Below are experts of layer 7 (counted from 0) of a mixture-of-experts language model. Rows are named router (the router's row for the expert), gate (a neuron's input weights, with its number), up (a neuron's input weights, with its number) and show model dimensions 0-223. Each number is 128 + 32 x the weight over its row's rms, rounded and kept within 0 to 255.
After each expert's rows: "mostly gets" lists some tokens that are sent to it at least half of the time; "comes after" lists some tokens at least twice as common just before its tokens as in all text. This comes from a sample of Wikipedia text that the model never trained on. Tokens count by the router's weight.

# expert 11
router [ 98 105 162 125 113  86 116 176 143 110 160 105 114 148 124 153 108 141  98  88 165 118 114 129  91 158 173  90 130 157  92 138 172  76 155  81 103 195 103 179 176 101  98 168 134  81  44 100 102  90 110 119  86 117 129  94 179 149  86 149  86  87  97 166  93 105  76 135 170 163  67 188 111 151 132  83  93 100 138 130 136 156 101 128  97 105 147 128 167 110 160 143 150  89 139  57  78  89 137 116 149 103 149  92 120 110  98  71 139 107 116 161 176 137 137  49  84  99 107 174 146 140 113  64 132 149 150 154 173 145  96 163 172 108 148 147 164  96  87 183 150 106 113 184 118  95 128 113 138 121 181 127 146 113 177 182 104 124 144 127  62  96 126 110 108 104 101 149  92  88  94  86 112 133 151 166 137 177 111 121  81 162 119 114 158 107 129 108  97 126 186  99 129 135 161 147 163 134 181  95 118 191 114 154  84  78 158 159 158  90 158 139  80 109 120 141 111  94 151  85 158  86 142 134]
gate2 [182 137 166 114 113 129 136 142  95 133 116 164 145  76 145  96 184 132 111 127 101 112  87 154  83 140 123 171 115 162 146  23 117 111 143 126 124 140 132 147 131  63 112 109  35 144 126 117  87  94  72  87 170 163 126 103 158 107 121 105 139 114 109 167 149 143 116 141 130  89 147 119 102  75 109 152 154 146 143 114 137  90 174  88 131 165 115 134 172 176 113 174 120 156  97  61 158 110  84 160  97 122 168 156 103 121 184 107 148 115 152 104  52 174 126 189 111 146 169 138 160 137  90  94 151 134  72 182 152 109  83 134 120 107 121 108 112 153 159 145 111 116 135 120  68 122 138 125 102 169 135 115 137 132  94 166 121  85 123 111 161 111 106  89 178 139 161 223 115 136 119 108  90 119 138 145 105 112 150 160 137 219 146 131 105 176 127 156 121 129 126 170 179  75  48 151 124  94  76 125 114 169  95 148 140 172 151 153  75 104  84 105 123 176  95 151 135 111 185  93  90  91 175 164]
up2 [178 108 159 173 151 147 130 138 118 104 177 142 169 178 110 153 143  92 176  87 150 118 114 116 117 133 146 113 223  92  97 106 154 140 106  81 143 116 156 109 102 132 154 138 126 111 160 125 125  74 147 173 131 166 158 107 159 137 188 114 133 120 141 160 135 143 134 188 135 108 110  82 104 147 178 115  89 154 180 128 111  97 187  84  94  86 125  95 155 135 112 134 128  97 162 113 161 108 161 147  98  84 116  91  95 133  57 132 135 177 120 140 151 162  92 128 136  60 145 114 146  81  53 136 132 153 139  86 129 123 125 156 163 136 118 157 173 156 132 131 109 113 123 150 165 157 152 125 181 107 109 179  83 119 175 122 122 137 111 127 115 139 162 115 138  99 175 153  57  58 148 113 112 137 158 105 142 141 254 138 149  54 172  90 153 116 123 172  98 135 126  87 193 151 116 142 111 108 132 137 107 159 123 165 119 157  91  78 100 152 118  96 127  64 149  69 120   9 138 143 114 131 139 158]
gate3 [149  65 175  45 130 138 128  71 164 149 119 138 158 184 195  80 165 170 117 139 108 170 123 148 123  95 140 155  86 191  68 118 141 122 101 128 119 122 110 107 109 125 110 107  63 124 150 156 117 165 161 152  58  87 110 119 113 142 136 134  88 141  92 184  89 127 145 140 169 156 125 120 122 164 215 125 193 135 121 110  82 145 192 131  61  48 126 120 143 121 143 101 186 149  56 205 182 134 130 106 132 100 135  84 120 140 105  98 138  72 143 113 137  85 163 167 141  92 139 136 141 108 145  68 105  90  96 145 121 181 170  98  94 115 180 121 114 149 173 102 129 130 125 140  75 149  95 164 100 139  78 138 160  97 172 150 116 158 101 139 133 135 129 131 185 156 132 169 116 116 134 153 151 139 132  75 134 120  67 102 122 135 146 114 138 115  87 128 129 127 112 180  82 111 168 139 129 130 166 102 170 158 154 130 112 105 147 134 149 104 117 120 172 135 121  91 111  85 123 169 127  48  56 117]
up3 [200 173 111 129  95 166 131 109 110 146  65 158 170 126 102 148 100 140 132 108 150 115 102 187  92 165 111 132 179 162 110  85 105 100 118 156 125  67 147 152 127 153  97 202 116  85 120 125 103  90 145  59 150 208 109 163 128 129 107 120 128 127  90 126 158 160 130 161 112 169  91 139 119 135 126 118  93 109 125 143 128 111 140 164 154 153 110 144 177 112 133 169 136 127  77 130 131 114 180 187 103 133 132 128  94 142 179 104 131 127 129 115 111 110 164 129 123 117 133 154 119 143 214 149 164 109 151 208 115 124 151 158 118 124  69  78  86  91 132  83 147 147 142 162 170 161 127 106 125 136 161 150 118 128 122  80 160 140 142  84 125 104 168  81  95 164 105  92  76 141 133  56 173 168 104 144 218 169 105 112 142  24 125 105 139 152 102 136  43 164 133 112 166 140 183  76 125  82  90 136 188 110 148  93 160 130 132 108 116 130 162  95  83 101 104 100 138  72  70 138 124 157 146 147]
mostly gets: " Gold", " Japan", " France", " French", " David", " Sam"
comes after: " K", " J", " S", " G", " T", " St"

# expert 16
router [129 143  81 154 162 174 150 162 152 177 170 152 103  94 116 163 118  94 178  95 159  91 133 111 116 132 177  82 143 155 105  88 140 156 137  82 112 109 115 137 137 160 110 155 140 106 122 193  76 155  85 132  87 170 139  67 128 110  96 157 108 119 146 158 173 123  95 106 171 147 105 109 110 133 130 135 140 226 178  81 126 150 208 129 136 162 139  85 127 159  92 136 179 170  54 155 128 131 164 119 134 177 172 154  44  48 111 109 140 112 165 155 161  79 132  53  88 123 121 120 194 103 139 155 119 128 111 118 143 159 106 141 164 176 170  95 149 132 137 110  87 168  74 142 126 100  78 153 144  93 138 184 123 110 168 158 196 153 120 109 140 114 166 120 144  80 145 103  74 167 167 136 141 173 107 156 153 128 116 126 144 130  90 141 138 125 115  96 103 168 163 137 145  57 177 139 149 130 148 125 134 129 143 173 154 141 191 153 136 136 135  96 110 138 110 180  63 135 138  77 169 116 105 140]
gate1 [128 130 164 101 181 161 147 101 170 138  94 130 113  99 139 164 130 220  99 141  97 151 125 122 122 128 119 160 156  68 148 119 130 114  77 131 132 165  76  93 124 109 162 116 168  74  63 141 110 125 149 103  85 145  97 136 187 164 143 128 172  97  97 141 168 135  98 103 123 136 145 113 192 103 120 161 168  79  90  76 158  64 133 156  74 120 102 165 164 137 101 159 123 148 156 119 137 145 133  91 168 113 109  83 133  82 152  73  98 150 129 184 104  87 162 137 171 157 124  84 168 190 176 187 155 151 104  84 124 129  73 122 152 110 116 147 126 134 106 135  73 126 165 127 106 176 121  90 101 139 165 153 144 183  96 132 103 106 140 115 152 102 133 107  91  67 128 122 120 122 186 169 116 179 107 147 145 151 140  88 100  16  82 141 148  91 135 113 125 164 118 107 123 125 159 108 144 151 161  89 140 135 163  92 153 166 137 155 241 123 116  74 136 115 132 156 158 106 157 101 112 180 115  85]
up1 [ 76  96 139  95 140 119 103  93 156 171 121  66 126 135 135 115 108 119 157  93 177 138 147 129  94  89 104 130  60 197 170 111  86 100 181 168 146  84 110 131 174 153 103 167 144 160  90 102 129 161 154 142 170  64  96 172 159  76  97 135  79 143  89 173 124 127 177 170 133 108 166 185 172 153 159 133  67 106 170 162  75 147 187 127 128 113 148 110 118 149 135 161 135  94 116 104 141 117 129 101 165 118  98 183  94 151  83 121  88 175 181  79 180 146 115  68  76 157 159 114 113 120  91 109 113 147 177 173 102 164 164 126 113  65 145  97  77 116 161 116 121 124 126 147 127 125 158 131 144 108  76 164 129  99 157 110 110 128 136 102 166 179  83 157 151 143 121 107 141  75 180 132 119 126  54  91  97  98  94 180 141 159 122 117 137 180 147  98 135 170 143 162 123 186 100  77 160 128 125 150 124  77 108 140 102 117 174 109 109 151 130 126  91 188  96 104 141 136 186 193 128 108 137 134]
gate2 [114 132 114 146  77 120 167 113 159 126 150 166 146 104 155 121 186 104 169  45 108 180 140 108 116 113 136 184 103  94 101  92 136 111  91 124 108 127 128 134 134 153 110  83 141 101 133 140 156 125 120 116  77 116 137 106 115 129 124 122 136 166 100 141 119 130 111 110 154 106 147  87 170 126 124 124 149  90 185  55 150 185 147 115 175 148  94 124 178 115 123 195 162 157 144 137 105  86 177 129  99 109 168 117 151 119 120  89 195 131 154 156 191 157 105 122 131  94 154 131 165 168 162 147 129 148 175  87 104 136 148 179 156 155 193  97 113 185 105 109 133 116  98 137  89 150  89 175  83 184  76 143 119 182 118 168 134  60 154 128 133  71  79  70 144 157 186 167 130  71 142 163 115 172 159  99 134 147 145 151 118  49 110 106  89 101  93 101  76 183 153  98 101  96  79 148  88 138 112  95 123 123  86  97  68 147 132 126  82 125 140 131  73 197 175 141  79  72 115 138 110 119 159 110]
up2 [171 148 139 131 170  91 120 168 193 139 153 102 124 114 144 115 140 142 158 134 144 129 120  84 140 102 124 135  99  93  97 176  90  81 151 162 129 111 126 134 123 129 127 185 160 125 118 100 105 164 160 184 128 176 136 129  98 153 118 151 143 133 135 162 205 151 106 131 176 234  69  81 179  85 136 148 106 127 109 134 173 108 155 144  82 195 142 120 141 139 155 156 177 132 108 109  96 160  85 166 136  76 132 204 131 135 190 157 127 121 173  80 123 129 148 106 106 113 142 160  99 143 133 143 167 195 115 114 123  82  91 124 131 141 106 144 106 135 206  75 111 110 141 142 100  81 126 137 148  52 173 153 111 145  86 133 167 114 178 118 142  94 101 202 150 136 106  93 120 126  86 156 164 130 124  98  89  86 198 160  73 159 151 188 147 143 154 129 101 176 101 110  91 115  98 164 141 142 131  83 171 188 150 116 108 179  93 147 116 118 135  58 128 130 100 102  98 162 119  58 157 119 128 141]
mostly gets: " Canad", " Japan", "apan", " Nor", " vis", " Austral"
comes after: "i", "u", "a", " V", " K", "o"

# expert 5
router [ 73  70 153 130  79 124 127 164  90 147 151  55 160 147 145 164 104  53 155  70  89  70 147 143 113  90 118 108 149 170 130 181 137 101 187 101 161 164  91 159 105 157 149 131 101  90 179 139 123 122 140 126 164 127 131 144  99 156  70 158 128 109 169 121 217 173 123 157  97 108 137  76  97 133  77 148 165  89 174 100 132 128 122  89 163 125  97  92  91 112 127 169 168 109 117 187 149 102 130 116 224 115 144 184  88 123 161 139 129 107 113  95 133 101 152 124 109  95 145 108 103 120 134 130 159 130 165 118 157 129 132 155 153 149  89 193 174 131 153  78 134 111 146 131 109 117  87 111 165  99 115 127 130 185 210 159 128 157 134 130 171 142 160 130  89 122  97  93  88 118 146 114 114 108  97 146 146 105 115 167 130 156 114  90 199 124 174 109 114 143 128 135 115 130 155 154 146 115  95 163 125 146 136 178 123 142 192 170  61 198 151 130 131 141  65  67 126  84 187  90 120 115 104  95]
gate1 [126  71 132 115 109 109  79 137  80 115 124 128 101 122 188 150 136 133 165 139 129 121 145 126 132 162 144 114 148 119 108 150  96 119 115 122 113 155 161 124 177 112 141 140 124 152 190 165 161 120 195 227 187 134 105 100  60 154 152 103 138 119 156  61 130 165  77 144  63 131  94 100 131  60 123  77 119  93 136 111 154 170 197 107  92 130 129 162 125 119 104  93 101 107 114 138  95 176 174 169 113  63 156 163 111  90 141 157 126 112 111 129 112 121 156 123 149 161 149 101 143 119 103 151 146 135 143 122 121 134 131 110  95 134  93  67 137 130 186 167 125 126 159  79 193 158 129 104 204 145  94 149  62 168 149 170 162 132 161 149 141 152 143  95 150  72  79  95  68 165 184 139  86 143 131  97 182 121  82 209 135 120 183 156 173 132  82 115 140 104 111 180  84 153  80 111 132 112 137 114  92  72 125 131  96 162  76 139 192  74 118 118 130 143 100 160 139  99 137 141 133  90 134 148]
up1 [154 170 142 106  94 156 169 175 148 128 119  72 169 161 140 120 113  96 160 135 145  71 158 189 155 120 116 140  73 159 149 124 137 147 115  64 148 176 165 143 158 176 105 114 123  97 150 168 145 134 135 138 163  94 126 160  98 128 106 157 110  96 122 122  96 127  32 174 110 164  69 100 131  80 138 122 144 161 111 189 147 125 170  66 103 132  64 118 132  98 111 138 104  67 150 123 125 133 198  94 142 112 109  79 133 108 164 119 128 123  86  88 112 130 158 125 132 132 150  93  88 114  84 101 110 145 134 155 124 180 108 142 145 158 139 176  90 195 173 152 172 162 186 170 139 121 118 175 119 121 132  74 144  65 117 111 125 102  97  63 108 123 164 160  92 108 135 129 113 166 118 211  51 188  90  92 126  95 125  88  89 103 138 110 173 119  97  84 167 137 119 127  99  74 126  59 109  92 136 146 132 100 144 156 148 139 100 104 139  87 113 170 205 137  77 137 154 108 118 147 135 104 165 146]
gate2 [176 103 128  89  65 121 157 130 141 148 147 155 203 128 188 147 128  88  85 124  96 133 102  93 128  91  89 130  98 109 150 137 148 138 137 111 185  61  78 168 138 117  84 133 149 180 122 161 129 101 187 128 118  62 160  92 124 136 122  99 113 125  86  92 136  89  87 105 187 179 127 135 150 115 159 131 179 128 151 149 102 203  90 123 150 139 106 161  89 138 137 125 142 148 134 118 125  93  66  96 162  69  79 144 137 135 114 207 152 117 135 104 114  99 109 152 103  90 144  59 169 185 123 119 126 134 162  74  92 121 144 145  65 102 135 152 122  84  97 126 146 145 140 217 134 112 120 125  96 155 132 112  48  70 140 134  59 173 121  97  90 118 125  99 123  79 139 126 145  92 109 138 145 143 122  79 133 138 170 118 154 115 171 111 168 146  83 101 183 141 142 160  87 101 147 106 110 124 151 110 127 198 154 106 191 100  74 119 128 109 166 144 110 124 140 155 149 113 127  54 100  66 128 160]
up2 [117  66 151 115 201  27 173 145 145 123 151 120 152 142 108 121 149 122 202 121 143 115 175  93 143 165 122 142 169 167 130 113 201 111 102 128 200 144 159 155  82 169 123 143  94 129  93  58 121 131 109 131 130  87  92  73 202 134  96  99  94  48 148 152  79  80 146 159 136 139 182 135 111 121 127 120  81 148 173 131 122 118 128 176  84 131 132 151 119 122 138 169  86  92 131 122 163  89 113 161 103 148 113 135 108 133 116 128 127  97 116 165 157  68 122 174 142 145 138 158 138 143 150 193 109 170 143 112 156  54  61 122  94 126 127  77 155 115 131 190 181 107 129 149 114 127 109 109 131 132 102 114 104 122 172  95  66 134 147 113 187 115  97 184 159  79 175 150 162 112 111  84 159 136 130 129 118 193 134 136 160 139 130 154 138 105 120 182  88 135 110  67  92 139 135 163  88 103 167 182 127  76 141 137 139 133  76 136 172 145 121 160 112 146  72 147 158 149 133 164 162 148 119 122]
mostly gets: "at", "eth", "em", "ats"
comes after: "e", "y", "h", " Y", "i", "ak"

# expert 35
router [162  98  97 104  73 115 129  95 181  97 118 107 109 172 121 103 141 136 155 132 129 112 110 113 123 147 130 140 126 167  91 121 140 103 106  87  81 129  82 115 121 169 159 101 108 137 182 114 193 133 144 151  98 134 137 143 100  81 139 139 149 109 186 119 122 160 169 100  43 101 180 178  68 127 140 200 130 118  71 122 101  91 107 143 156 172 131  84 149 100 155 163 108  70  94 168 139 154 160 124 143 161  81 146  81 108 131 147  84 112 139  83 209 141 147 166 112  72 142 133 184 182 159  99  79 115 125 127  70 135 140 127 107 155 114 100 155 127 161 107  95 138  81 145 121  67 157 113 118 151 121  70 169 124 110 108 177 107 116 176 128 143  96 167 138 168 131 143  82 111 162 124 207 162 137 211 106 131  57  92 151 138 124 124  74 123 116 206  94 158 135 151 166 116 177 128  71 148 122 142 166 108 143 126 168 158 160 126 103 127 168  80 102 113 136  89 163 132 114 151  65  85 113 148]
gate1 [ 99 130 122 134 125  99 125 134 109  83 119 166 175 176  71 106 159 127 114  39 117 138 176  98  71 183  69 159 213 168  88 135 172 179  93 191 100 149 152 126 106 139 128 132 195  74  89  89 119 107  86 104  93 127 127 175  91  80  61 110 128 105 103 122 146 137 135 188 112 166 142 145 119  76 141 130 178 126 112 178  87 119 110 115 135 138 180 128  67 121  73 142 161 115 143 163 119 102  96 120 144 122 152 153 128 104 142 121 101 144 132 163 108 134 144 142  77  93  55 135  94  48  98 109 122 131 131 138 157 135  93 109 128 136 138 125 105 144 129 180 112 143  97 116 160 172  87 129 134 202 121 152 162 185 127 136 127 123 167 167 145 130 153 124 185  92 142 128  62 133 157 149 152 103 131 153 113 167 139  23  71 152 130 182  98  77  73 102 173 114 142 116 106 101 143 138  67 119 148 179 130 136 145 109 146 131 138 106 150 122 144 172 153 126 129 125 112 140  81 124 165  87 121 147]
up1 [117 116 174 121 177 130 104 172 102 175 164 122 148 121 163 176  78 100  81 118 164 107  46 126  93 115 104 128 119 115 114 133  87  47 179 119  98 125 109 192 206 138 151  81 109 101 134  92 129 198 153 149 187 145 139 104 104 122 120 151 109 140 130 138  60 122 144  79 188 117 103 124 110 136  98 144 136  93 199 138 114  97 145 119 110 123  92  88 115 141 135 148 161 119 124 151 103 154 102 198 111 162 139 130 129 134 118 136 137 111 130 216  98  30 108 165 114 176 135 109 156 179 133 115 112 135 153 142 121 139 111 176 136  79 103 110 108 143 154 136 124 147 140 129  68 163 124 127 177 102 153 107 166 165 164 128 142 131 116 126  85 108  81 162 155 168  99 150 118  49 163  75 169 165 160 136  99 124 140 114 156 124 128 183  79 123 117  69 172 160 120 130 121 108 133 113 197 173 102 106 107 156  81 132 117 124  93  58  89 168 137 142 103  66 107 156 131 134 184 117 142 110 179 114]
gate2 [150  75  96 113 138 180 106 169 180  79  70 159 141 136  86 126 211 125 127  87  53  51 140 142 119 212 131 114 140 140 101 113  85 116 144  59  84  75 157 137 156 132 198 130 105 108 121 144 147 139 117 110  97 137 132  80 129 124 156 160 101 101  96 103 133 184 155  79 163 100 131 119 114 131 134 156 190 140 108 200  87 138 118 114 122 149  75 107 167 119 112 164 118 138 167 156 141  64  79 124 126  98 110 165  98 165 123 144 130 124 128 164 167 133  86 108  90 153  95 151 106 136 129 182 117 146 141  71  94 107 131  71 129 124 159 171 168  71  95 133 161  96 150 137  89 153 173 147  96 129 114  78 111 135  77 146 122 149 129 158  79  97 130 139 162 193  72 102 157  84 144 112 154 133 111 167 121 145 117 138 160 107  74 120  75 126 142 128 130  87  79 149 113 121 103 137 143 213 175 118 153 142 111 128 160  93 148  89 134 113 132 107 150 112 119 149  60 153 114  59 120 142 184 113]
up2 [107  87 130 111  58 104  86  88 138 142 110 175  69 151 143 148 127 149 152 175 144 110 212 126  96 142 117 100 170 147 132 163  84 147 130 151 114 179 109  94 130 100 104  53 155 171 165 118 189 148  85 123 159 126 181 167 104 119 162  95  61 186 131  41 133 114 126  66  82 121 163 108 171 143 159 128 134 157  86  99 132 119 126 115 129 142 120 114 178 135  94 135 172 180  84 153  89 144 161 119 105 130 143 104 103 149 136 132 160 108 132 166 156 118 112 144 155 135 111 138 150 137 186 153  68 162 144  89 140 115 221 144 142 121 162 157 168 154 189 156 115 116  79  96  83 108 113 140  88  88 142  81 109 135 167 132 138  99 107 103 145 113  99 105 140 142 149  89 136  82 142 115 134  86  97 141 144 131 111 212 113 160 107 150 175 119 103 152 102 195 130 187 103  78 139  89 116 107 132 148  93 111 139 109 105  63 134 166 131 158 100 190  74 140 119 169 122 118 118 169  98 118  57 113]
mostly gets: " 198", " 200", " 199", " 197", " 202", " 196"
comes after: "|", " in", " (19", "–19", ",", " (18"

# expert 13
router [109 142 114  59 107  65 137  64 149  73 144  82  98 122 110 162 147 162 131 122  83 120 120  98 120 120 133 153 146 110 206 135 147 124 122 129 158 152 120 155 160 155 161 173  96 152  89  71 151  39 155 115 104 104  97 149  93 119 122  66 124  87 154 113 169  65 107  90 110 170 124 109  76 153 176 119 127  75 134 140 170  83  81 211 133  87 104 104  68 112 151 129  84 118 177 155  90 132 141  97 121 123 101 184  93 134 130 132 131  91 112 105 136 144 128 198 176 129  86 130 146  74 105 108  61 128  89 129 183 108 112  58 175 144 130 104 106 105 151 100 127 132 141 188 147 127  86 165 112 146 108 124 106  54 147 183 162 114 106 128 126 138 154 155 107 182 141  87 171 164  94  93 117 158 152 143 146 167 133 109 128 127 150 116 140  62 113  97 118 133 152 114 155 155 164 117 134 132 145 204 186 149 106 145 117  97 151 176  91 129 116  81  97 187  99  85  97 131 124 137 150  99 137 113]
gate2 [ 90 129  74  91  12 173 101 187 137 118 120  86 122 107 125 129 134 111 141 128 138 182 107 171 110 167 124 116 124 130 109 108  88 167 105 140 154 167  55 148 115 131 118 165 179 162  92  81 127  92 146 133 140 135 137 129 120 102 113 146 154 130  84 141  55 165 144 127 103 142 134 114  30 105 103 154  96  91 109 170 173  83 131  91 157 186  64 155 123  99 142 141 125 127  89 125 102  91 186 161 105  70 134 144 139 103 170 149 112  88 124 138 110 185 122  79  83 184 141 116 135 131 135 155 111  94 111 123 134 117 148  80 125 184 144 139 145 158 143 104 229  90 126  92 141 143 118 156 105 164 149 150  77 156 127 189 117 182 149 119 148 143 112 134 135 150 122 124  38  96 153  86  97  86 175 104 121 130 141 144 108 168 142 142 111 189 168 141 163 122  56 180 116 134 116 126 154 191 126 132 146 151  85 119 128 154 148 121  86 128 130  91 138 115 147  99 122 136 128 213 155 132  98 160]
up2 [122 161 102  68 175 148 119  98 154  98 120 190  99 176  78  77 145  99 158 123 126 158 143 143  93  83 101 115 181  70 154 143 142 134  97  74 147  98 223 107 135 121 144  61 149 103 164 124 127 143 147 128  93  76  90 147 110 134 110  93  65 188 152  75 138 138  94 103 140 132 116 109 115 116 124 104 191 122 147 139 101 113 137  56 111 169  90  84 165 175 148 148 163  91 153 170  90  99 166 141 142 142 106  41 152 115 118  70 124 146  74 135 116  98 106 168 117 149 128 126 153 141 114 150 133 145 106 123 105  99 140 148  81 131 137 127 145 129 132 104 159 122 124 146 139 162 144 116 189  70 130  98 138 133 176 171 158  99 134 152 172 116 139 132 147 136 113  61 116 124  83 150  75 135  78 116  68 103 162 129 140 158 163 134 149 110 137 155 130 129 101 142 151 124 238  59  94  87 112 137 146 106 192 194 111 163 156 171 196 158  89 117 117 108 104 145 112  95 133 147 106 104 115 174]
gate3 [173  99 116 123 184 102  60 149 113 125 158 110 174 134 167 124 142 147 121 137 140 127 119 111  98 131 155 106 126  92 121 150 139 208 153 152 114  94 131 130 166 155 120 152 121 116 106 103 143 116 173 152 138  88 166 165  92 114  90 114 155 163  95 128 113 132 101 120 153 109 106 113  42 169 127 148 146  86 123 124 160 145 114 102 137 177  70 105 140 136  91 117 130  57 123 119 116 105 132 137 141 167 108  60 104 108 134 116 117 124 104  41 170 142 161  71 100 116 168 193 113  70 155 109 116  89 128  84 137  90 124  73 113 116  48  92 190 123  95 128 100 136 109 161 108 126 166 193 110 110 127 140 130 140 134  84 143 112 157 187 123  58 176  91  49 169 178 160 110 140 153  64 137 106 117 146 158 139  86 132 110 201 123 169 129  85 105 151 116  93 101 102  64 146 153 101 105  87 124  99 177  84 161  94 102  95 112 151  93  87  77  50  92 131 115 121 110 136 118 170 100 153 133 171]
up3 [107 113  97 157 117 126 145 175 142 149 158 134 114 109 136 201  77 163 129 113 120 123 174 135 188 144 144 164 109 166 137 115 140 132  59  90 181 150 154 157 151  83 191 115 106 142 127 110 191 149 102 173 177  70 130 110  98  96  98 196 168 113 182 169 115 119 138  88  90 109 100 142  83 163  93 135 152 106 121  60 184 151 100 124 118 127 138 173 141 101 107 113  90  44 120 152 140 136 108  89 135 177 141 167  73 158  80 135 112 100 110 112 150 132 146 228 168 124 149 144 157 132 121 145 181 125 122 106 145 124 122 158 122 107 147 133 200 112 125  80 123 120 114 115  92 124 157 173 140 132 161 151  61 101 136 147 154  98 145 163 136  90 125 160 131  60 104 117 157 142 129 151  85 120 150 131 174  98 109 157 165 106  72 121 182  78 120 122 172 126 136 184  76  74  94  99 102 149 129  91 169 147 148  74 137 168 160  99 108 158 141 151 170 150  88  85 107 148 134  75 170 140  67 116]
mostly gets: " (", " (1", " (19", " (18", " (2", "′"
comes after: " |", " 0", " 1", " 2", " 3", ";"

# expert 51
router [138 145  70 123 135 111 155 180  64 144 159 114  87  93 136 122  95 160 141 168 123  99 137 146 123 127 210  91 115 108 106 118 158 115 114 111 111 137  58 166 152 140 135  82 156 134 115  75 150 186 140 166 114  58  97 121  97 144 128 110 177  96 107 124 140  93  86 115 139 137 123  90 110 116 123  72 168 121 115 155 150 117 123  81  84  75 103 191 152 154 110  94 134 128 156 143 165 166 107 125 104 109 141 138  96 136  46  79 107 106 146 203 127  88  72 119 109  74 124 161 182 150 109  91 173 107 106 147 149 144 134 137 121 199 201 120 122 160  67 143 120 153 142 104 159 161 117 113 105 123 186  99 204  76 153 146 138 119  85 111 125 121 147  94 134 104 105  91 102 103  67 124 137 149 127 138 152  82 142 148  90 102 110 192 124 106 101  82 163 159  88 160 142  52  85 141 136 123 119 144 123 158 148 141 133 133 139 132 114 193 129  75 180 116 209  80 108  49 115 136 142 136 107 138]
gate0 [ 99  84  86  99 115 139 113 154 142 172  98 118 153 140 154 130 162  98 149 145 120 124 124 143 157 128 102 113 162 101 143 110 119 109 159  97 103 146 116  95 121 122 104  91 188 122  32 145 108 110 145 105  81 134  68  90 128 161 159  93 124 156 149  84 165 108  88 148  80 179 187 110  54  83 177 133 196  68 115  81 164 114  95 106 131 106 135 131 143 140  92 127 143 112 124 129 195 125 149 186 122 106 148 130 125 145 135 117 130 127 165 107  92 110 129 130 156 109 108 106 103 108 125 157 163 167 126 131 229 143 119 113 165 128 142 148  62 137  96 127 157  59 153 174 113 101 152 120 150  78 136 137 175 105  89 146 100 144 195 189 111 184 100  93 133 124 116 126 137 110  94 103 139 172  71 117 130 134 161  98  97 106 125 139 126  90 113 171 199 142 122  65 174 102 120 146 142 120 131 125 138 106 101 188 140 110  91  55 113 166  81 156 114 135 148  69 167  44 107 112 170 144 207 153]
up0 [104  95 134 131 139 143 121 180 138 155  91  97  87 104  75  94 112 133  84 135  94 140 148 145 110 206  71 133 180 184 101 190 134  90 156 202 132  91  78 103 141 128 138 121  98 138 165 106 102 143 117  86 112 144 137  91 189 109 143 163 168 151 170 115 171 147  82 144 131  81 157 146 109 120  81 130 168 131 156 135 178 136 183 113  79  61  76 177 103 159 157  68 129 164 106 149 147 121 150 165 195  93 159 113 132  91  82  85 103 119 105 173 127  95 149 137 125 115 125 146  97 100 159 110 107 114 119 136 132 205 170 128  81 180 153 125  98 131 183 151 120  49  88 182 120 113 134 115 134 114 108 107 189 129 185 133 184 180  89 154 157 116 109 169 120  93  92 165  81 116 106 152 145 184 108 124 159  83  91 151 134  74 143 159 123 185 102 123  90 111 157 136 153 141 147 169 123 154 134 154 211  96 133 135 162 154 133 129 108  85 128 104 159  98 112 129 127 161  91 144 160 124 106 140]
gate1 [117 185 113  87 124  96 112 148 115 106 144 149  71  74 176 110 142 164  93 104 170 187  97 127 150 155 115 135  99 143 184 118 159 170  68 166 113 103  89 187 149 105 118 141 175 153  76 120 164 124 110 207 179 177 186  81 218  96 127 169 158 161 123  87 161 110 115 133  97 133 128 112 110  74 159  82 117 112 109 110 144 125 124 103 117 101 170 101 193 123 125 141 105 131 203  99  99 118 127 129 143 190 183 125  99 180 130 139 129 147 214 119 134 136  62 133 136 142 101 197  83 118 150 129 103 129 130 158 121 159  93 119 131 131 153 126 130 138 134 155  95 116 132 111  61 115  70 137 205 104 111 130 127 134  68 109 163 110 121 112 102 146  95 181 154 106 143  74 157 201 107 114 141 142  65 129 126 129 111 115 122 164 108 123 154 128  85 137 155 138 122 141  86  97 100 142  97 127 121  93 191 140 192 155 109 128 115 130 117 129  61 107 155 150 117 179 137 106  91  85 151  83 143 113]
up1 [167 153 135 113  83 129 105 123 124 146 160 145 116 129 112 144 130 176 125 222 110 120 151  85 156 124 140 128 106 102 155 140 118 112 117 159  94 132 121 127 153 100 141 116 255 107 123 100 133 131  78 142 158  96 126 141  59 157 152 127 193 105 134 123 116 156 150 138  83  76 127 138  95 104 169 147 108 101  37 153  90 177 114  89  94 137 122 171 203 128 157 125 131  95 149 149  46 110 132 120  99 136 183 137 140  99  99 111 136 145 166 171 157 153 176 137 115 110 165 104 142  96  78  61 127  90 117 140  39 143 128 154 211 144 157 155 175 195  98 161  88 131 154 149 149  94 136 136 158  91 176 128 178 156 154 148 108 143 118 132  95 167  62  90 178 144 159 132 123 112 163 114  98 139 104 150 118  82 154  70 134 138 122 139 150 133 179 148 143 139 157  74  94 113 146 120 106 112 159  99 197 130 143 192 143 121 109 140 143 130 119 144 196 131 123  99 116 113 161 130  81 138 155 162]
mostly gets: "″N", "°N", "″", "°", "°W", " Port"
comes after: " M", " |", " in", "M", ",", "|"